Experts of a small language model: width 192, vocabulary 13750.
Below are experts of layer 11 (counted from 0) of a mixture-of-experts language model. Rows are named router (the router's row for the expert), gate (a neuron's input weights, with its number), up (a neuron's input weights, with its number), down (a neuron's output weights, with its number) and show model dimensions 0-191. Each number is 500 + 50 x the weight over its row's rms, rounded and kept within 0 to 999. Numbers have three digits each.
After each expert's rows: a language model's description of what the expert responds to. This comes from a sample of Wikipedia text that the model never trained on.

# expert 40
router:471461466535490554537488540437417471521609416513554428482490539455524465429482454442527421497540495565441542510491548556531474479496456575497427444493482476605442473458396515571436507533452541520520452462471546469495544595545483500525462449585523586454444505461524465452416543586493552449452485419526530527479481501425439484524543529482539517524461405559452534457481492454518424467534467508522448616416471499347524518500459482515605468467423537466386472554459463527531526467426512538459507470607492483577423494534498464487439534488510516542560460499483471505419520664601546444
gate0:543494564546582427535472530466522462486546510531506444529548521508482406528574495462612555455471485525483435481410567388472559585432461541556460460494466407385495462480480514452577478427539483503494457512521485507509491497549387569532403421488522484541450507538406642490444435537460446491451541454503426434554525507543482550502449509431515480464590471498530470515482522506465519538511413446526473464454559547457542563502465548507505521516528489478602482455471491422407557520454435560386394539458504474540504540439495496542536403456558480448416527541496505515599507407464398463
up0:412381543465480511483490401458566542519472494454423450581519472509511443496560516422545448426475495509462566466456473544437474470391491436424484536517495513508545466548604596472500566537427474519529532519471525478506431506499479559471510497499422535422432455515389442562436503512430484499465566482500561570437420539529439504497497536489437570505500461488515470524477572533460519405571493467544467440494586400475505575619480501500546497453451506518420471555535521551428453600570662522569461533537517501452537470495557524439525553506444618448533474559515459532540462540528591490
down0:536520508580495519529465472520557533445563473524553433514452471541569443506534581439485443581500556493444563522454530487501428587422422457538615486427457528607406461557473494549462509443529456587549494482458513434433571415522432402412437424594479549500463479417517532513627423545463508536390483560435488567498425544533553459481481498518486452466526472485473514572566500421555454515441465524452517590417549423476473439488470404567540535457468522550429487555549550474540497542422561510473502454589527461490490487519503475521435489477513471489471488566585481507554510544473528583
What it handles: Roman numerals and digits inside names or codes, like VII, II, C11orf73, plus the words first and second, and citation initials.

# expert 27
router:433464427436476434435446532533505517546585446507523549417465469531518519485562524510551406532501568575502583375525444421497410524506461526591523503515458491543537488388418562501415405503445515552488515474480471441436570540524569472552427453461507487466449479563491499418550522479559442552477451514598506546566394508579447498475468465488500477470490446612434533503540479437545388505520437560558572526450502502453509478440495467520480482603392555469539510485505506529485507502547401518499493468510512479519491490540457478412409438608476525493571485517405531562483582555536446560
gate0:563480507458434513505489547519556528508474519563541483569520465490472492480538490467389538544535552375477531545419536483457546500496472555552524501442464466581462446459603519502474562568472519460529506521531491486561469545503587484465574530482534565509503597499502637457519610474497604553487513505512540432479526577455521423549528495574446493603494518510500483435530549507479485512392514520549492392541496406527333482461546620458483492452527389518509507495555475572425468481477545467517439478479567461563448542428451517504468587530491509495551453578458536492571472540553542355
up0:454545378475553545483470526538446607541526509497457540539527484552502408469534492466533416501526532463455481525579479566526351462472516442485545433481541463537479523428357463430457462494602452502513560472554541473553410529520512481514552458586527465502469521513441510560539542547496538501440532484413440402507486514520429423534429496467461527532432478509534557430490412564478557554513434418441523427452484502468481537569523506538520481478469515467465496446518415482421380456584521512566495576492554471570483538594528572566483603448526456612470444527477585534428490499481511520
down0:479430529490526533408480437499584601554530497488482516589496433545522524455498434616473470485587463414452628521499450633553470424418539503525493544597458401553500477451506557447556602631527507500470517490518543482468560498536552474495532453499520451536473612504521494434523535518510468514518460504582510471525405592436491517552485450515518508535449470545540496473346508459419486541518503383520507501548498434487541535584532595535494546478474439482513477526545473512486534518509489510557508518510472493379450591447453486482458554468452458507425492500560497539534536422516566395
What it handles: Number pieces inside coordinates, measurements, statistics and tables, such as minutes in 42°25′49″, decimals like 3.1508, and 000.

# expert 0
router:539587435483501520534493506467441486530476469476492437566399576480494435533430466544553440532499463524542514571491546489469505515588516593433382514519442453540506506433471517494466426439509441556524484429577482553550442514544350468510527609510517381635497506537560589493535425488555540451600535539585526497417442565491521481547518415478469480516466536458563473562480484537545498549492570493392460524492516516453550480480610430479513580523490506467491442514547598539521453489511528560473563470475473482502410565500489494598472508567494494477401507536544569558445424504538431524
gate0:489433483591448478511465509475433493404426565510534545585432468614483468472555448587420474539549622474527503545515521573564505541506529489429477449531399554501459473408527477495497501487516502614537541490601465473542486601535455472500435416516514586494537545435485458563471463411522518534557494520523477395462523503421428415536462475500502500480498556444488409473433487449498469480492445564471405478431488595522491472503526585549505485393490591474494476486540501563502528488523386467499454477480488534582540487455533529538482379566511531434530530408549549426529463499410482452
up0:478481468437567454525528511466499507548411463580496468486489447428588544514568433493472463492448489413470444526550516507525479513507574481472521363449519516550499482495401436513522501478479566472504597511539595455461448585543549570511539597515441532468517548515542410539395525461494437497460558542543543508568495523519491536538613540436485477502433554532583537400501549563530447447528511538459409514545466520472491490500494441408526461433485574542454474465518480533488382486581498463542440435533532489401449493470465462451568582505421476570431423580616536527463473507542584417
down0:439500418487573597480498445552460398425545537545546481637436429516529569536397538563481569416392451539481540390510542623539478477511466551483475399470563493484525534531456484456471510520452542467502529459494530479509560502506518481572456523511532483564458584471563466535506419509450515599583506609459566485528491507479427551461474589473550465481594551529450408418494508562426470557470500541506472560429531530437576494558540526561483500451545593475530452448509474455463496455496519464491455453520470525509499567431507485536477481500519459517507586418611488589455487566477552451
What it handles: Word-initial nouns and prefixes after a determiner or his, like school, more, pro, sub, Part, plus O in OPS and OHL.

# expert 7
router:441546514582529562496615533486524465485562502497471509539553488502408441474461530587570457507489494450506522580501485498585447561522579518479521511537485470491518571489457594445486484526435588520438474487483519487523486516612475554477531489582431497522522446453533491455404524469547514466514544446360500425427497572523442468566491467497472454411422384460514504497502593555479542542568507446426517468389451599461487391483482485503526423465410468444490494493606452491453536419489455519532493557517442475494464565570390442532486491626441486442470529535461536508402453441540520503
gate0:482437519475509519396406408553487526525475498500527503485554566587440524521522531458562468432491549429572479542527491511526532455554585485586435434553521512488509513533533569502528534545447496510531462600445469519464528450548522586500448488402444466522574527426553518502513522490586375496627515449527456455467466571582511529417408473512436516459478548490548507389443639509536560600518503398531514419437470488496518515566553429466550476534440541476448575505524473479621511539534561516592496534466456572451555582408452495548491525470535519490507456516546558571491496517462489536
up0:410512432490510431479557506414453509531447585532560561489482578436564477556435559554537512385476517525586470482488586448518505484514535511540465544550444488446520543430473527424502549526415557576508452390446495589485487459581496439568450479457509450451439443425615503494532437476549444535487420495521522588455439470544459476525497538550534475403488550585502489489515477573552531582463464534526439466577438521514484558486481551539459485442387521519482477493483480439587493459549411524498519603535511425472512459482476579546564548509499420539522419394524487554526518447385538482
down0:521500444427562492510514521456445505448421453513499600549495466482558483446493472536524421556438480475506526506420474485487495534533532482504510576502492504572456452474498448445555507595494572401482460541525504486420496418575464451532538512518487533410571507515502460523629507392604504467489573470516539550454432465580454406444530546588451455503530547501420528520465547537544520546505412462581525554414492511474469560500445519648451498436416450500442456549508435436531343396481443503527524520474491469531551483540492617507525468459448492497471424505514618426521494503450505554
What it handles: Nouns for governments, armies, ministries and offices in political or military text, such as government, President, Army, Ministry, Council.

# expert 38
router:438545438424471440469554482438431507525513482579486461522555533432494519555454522425447540450513476525513417520436492474489511475452384406493581478567455461427410449523547529551470486561470538502548480530406518558556426405507529471515528541471427557392469512443492507477505587446522454513499481501422458486548478527482544478513468528557448549561488432474502488450501432576448465506467471596541538501575530423419394506416605462530545516537514511526434579566545512544517471520543598446515540537556504544640559560443533586503561501545478420519510531597446503583546457420551503485
gate0:519562511437564537499359540457518549516519565483550615411554551388513552553536516541469492458567508469441522485502471512471519542595583549453491492564517512488459443530515570437553493524445477461452507482532511475511582497534456540549578404476485579468455459592512577531478504506489449465588398510485442569432536446547548563514522499507509461530450486478373488466561522499473503591492376481408517608468517473587369513502436436509501475510499475455519541556428409507515506577500487476494503520511500513488623576529544571515562498560474470524515495521580466398573502574516516441
up0:469504531494453525431495498501536465484456520532577530480394392481504543459542565437455558478479521523464425522471474507423518461524497500554555527534466436664558563496533449428566466512430473504431517483562511518388535532482415543459543466528494523441414447521531539517535467424527517505642512479465538540426519492567443548574583534481632390471528492446513522557555502476453443584406488451604525485480485478504501438482508483473524480561518575443544493503512457475526482567549449525565478523560542532456431562407398436453382543474479527529493483435539537485548570429428501449
down0:506503460571500577527472445511567506399395484504608441501533410542589504426510363504464571499495554506512485586476438454427517535543443651428540558519488369444502500463535562504496452476463476515407558584468424548503610525474507494506452478515525502542506511450526500485601611466466567481502649491436509499536485555535467481445532460512563521453458488460525537579456569522582551552551483484510538435526534550529473534564472519424429431600500565510540445491582507478535442462479459499568562594544473497510508459494530519431513455510499524502517507487514530565434569488526543499
What it handles: Pieces of English, Scottish and Irish surnames and place names, especially after Mc/Mac/O', e.g. McClinton, MacMillan, Campbell, Newport.

# expert 21
router:506437547453540424526556438489514482490578497490454460463543481457403511480516474494532467594517477514568436456518532547510492586546524509373459508550514496490503492489578477540591587492422628461459512445475551388558467505515434493563430485505442478565536433464553476520632509509480540485487537502484395431478482565425462463503559417427436460512474497468493466475528479514577540455590502495411484591529532522447612454511558576467451546429483577490483447473466494547505544477525559497459481546562436560454456495510550499530547490584458454386512467385587483398405504512552475499
gate0:490580567485461510516475454544506532593512452497455567479438499499536546473558407416535520365427483492437600499475466538472524563493606511446581462462477486448523438480565501477474499531406450481542508512458612466418420538509539472601484476481600408528506568522480554393485469449499451524536505492460565510481537528483492499494445569465514400540476561517548539387432536494560513520435540496482504561500407452481559503579497436449449492499427498428529507491583479574580473552493447454410489455480507464434445464457599410492521520518477438483508516393493518499424530410553480590
up0:491509539537586475448497495487482518538463462526448484448416402495485428596453502516420421508535517521525499500464469435501425432549492446519517548456513533550469538548519525443548503576536501476581509498520477540489433533491508564448480528546570429520471463415432478525450453568471454552494473545547476523447417531531409526469561468505449493453486441591532536506481413489402596454466529564560475460544485494494489550508472462556521502564519529572457525605553488448528432555506457478494459415359541470482634486424487519536567474617562411536344590561499508428432567489542461445
down0:434446480603554506532410415470421408386488442594490478499625590518472481536500531432536549457574516520477468480450482657480544505522509477456476599492455511526502503502495473474460479446516549549479518575503581392541526558566539590483480476477571502487562423453501521505479534559463504546613573548553552457573451485476380469487501492477517429519406523587432491482471544477445455453492535519535608494563484506586506488504485464495573525510489476474628539514616481537451516474562453481497453536592514490443442466578466458504507452469478478519524481568480407495550517438511526523
What it handles: Nouns naming people, groups or things, often plural endings or agent suffixes, such as players, artists, vocalist, historian, networks.

# expert 47
router:507487458483505416556541517442569445498563550498538597438537511602488495554517513596479578497501464488514407457510601557525414539459450466581402471529532542550441470458598516487514549395453574464414529443544404456456535487424564433562420497486447426518532560421555496457565521580531577564455504600546522578556469464545528450533475525535468533435428570507544581518542409501547516482458593498528497434544436495484443477448503526491456488452460563480535525508415588492433579571554484543536438509469517516482467583412494477450574527497491522504510499469484499509467586572524526466
gate0:474516477539593518471472483486528425519507528472461488498498519525469525602498539489439439465497511522503487477596570447504486434518432517572521506453496580513429481577544530500476576541535472507467489486503604574586492458562532508530460542454373477589539531458533470600583511454360517486470469481415533525517548484487500547509455428445292474526508516511519563548446438577535509514489528435444462530538492460460572550571525529422488604504440566549461449569534541510451539542335458479567439506506518441464469497543447540530577587467522520447460438539533445414484518543490522506
up0:493506589468381477529537587571426421470441593587421546536514514478538483593530513453494496511513576531441476424528438473448529505419544495479440434431524484488410467473521431494578558515423416543544492499496466510577506471492514501523428534526499512525446509536570543430557453446379467496465455539476600437453447454436510553479549527421502502451549396501492446475486500510442412583368442409497492532573497533451527482579552461545480526478543409450491459527398485443435544465519547482489462533490467489401522507613422517552481470479523492471509535584480478553452491486462555576
down0:548584536536455455506519532442518631535496516461507542442488428520435455437534502547556559520548536437432543523480410508585552469426535477522530568427518545422458537394566536415437489542531504466458425582474443510455544528506535549474549426557546494493530509492485474538455435481500520514453537514470494649505448413492450463492480555494474544580454498504547511525512491546447523468525498501582482443472607562482520498442411518411484435533462501382422524517465545478508465440526505436555586424509553469553581478444387466512430478591524436545532497516462485479558536520445341539
What it handles: Column headers and short cell values in sports and election tables, such as Name, Candidate, Votes, N/A, SV%, blank cells.

# expert 46
router:579457476472467576537490546466544622428439509510470548489619508523544493434396524445581553486426525466504499463508533494494523413488445445525430383523454511525531593485438519507548517444542462426479504527439397579491420507562520421481567435439511542509427464506392569499483498575467440451475476564491447500582500476529526486506572500464416588537463509513542519450557534479459570441495526512494582437441567465628491584528460541516497460509525472534417478502512407438511544540534507444538559605556439429468433460515533526492466497524608494597559477566457494520510473553529536461
gate0:439474522518513522545503601589497553518470560486449485550489449588475587473561449477442524493460553462423464482522495604493464457527532490594395520397499480489462505540505550554407489545531421457408594512604548513480464447465520531532539468485473488472487475509495495573491444577482519546558490599526468565519533451457464621435628459471459472438501548468498446451534452466550458558515563535420504602418416498436540494423488508537580567457463466541442558511442535454583494495487531481476526426517397589502578500497500557503457459454458577498441505460455619461489494579549516494
up0:462506467409373444566580479543531480527490466552543537475470571535549573488632541421442561579529531566530500529514516582474546444538529483466438473478554505581514441537401539564456457494515515424498494522504536556454414478591497502536499500487478518549498503522463399504494466538448376514535572478459507586573563479486604518508461538573406517503472521432566439564435423536460493386450464561484529553515549514524432581511482575576540564474549477383506546523496437579479497444543546503503556456468446467492466550496542525483589509472481547561514399398502510463511439465485475556
down0:463386437465544516470528435465470483587505470472587439388362485528393525472449450539562492578550500602549531561516491470443477562497493481473491456571588445468534495552495566550559462425438511550495417589442363492557520559478488607455445497394432537521467446488504427646535532541533575484409498509462455533547446433544525488478522551477456451499498500517383531480429478483485456499444491542507574513488485526448493508549417501529496556493434442579469485473469483456462538547414484544505420446541488489476466502556487444477488476533514509496453539440554485531526612533479471452
What it handles: Second pieces of people's names and surnames from many languages after a capital initial, e.g. Aichner, Chow, Smirnov, Vaibhav.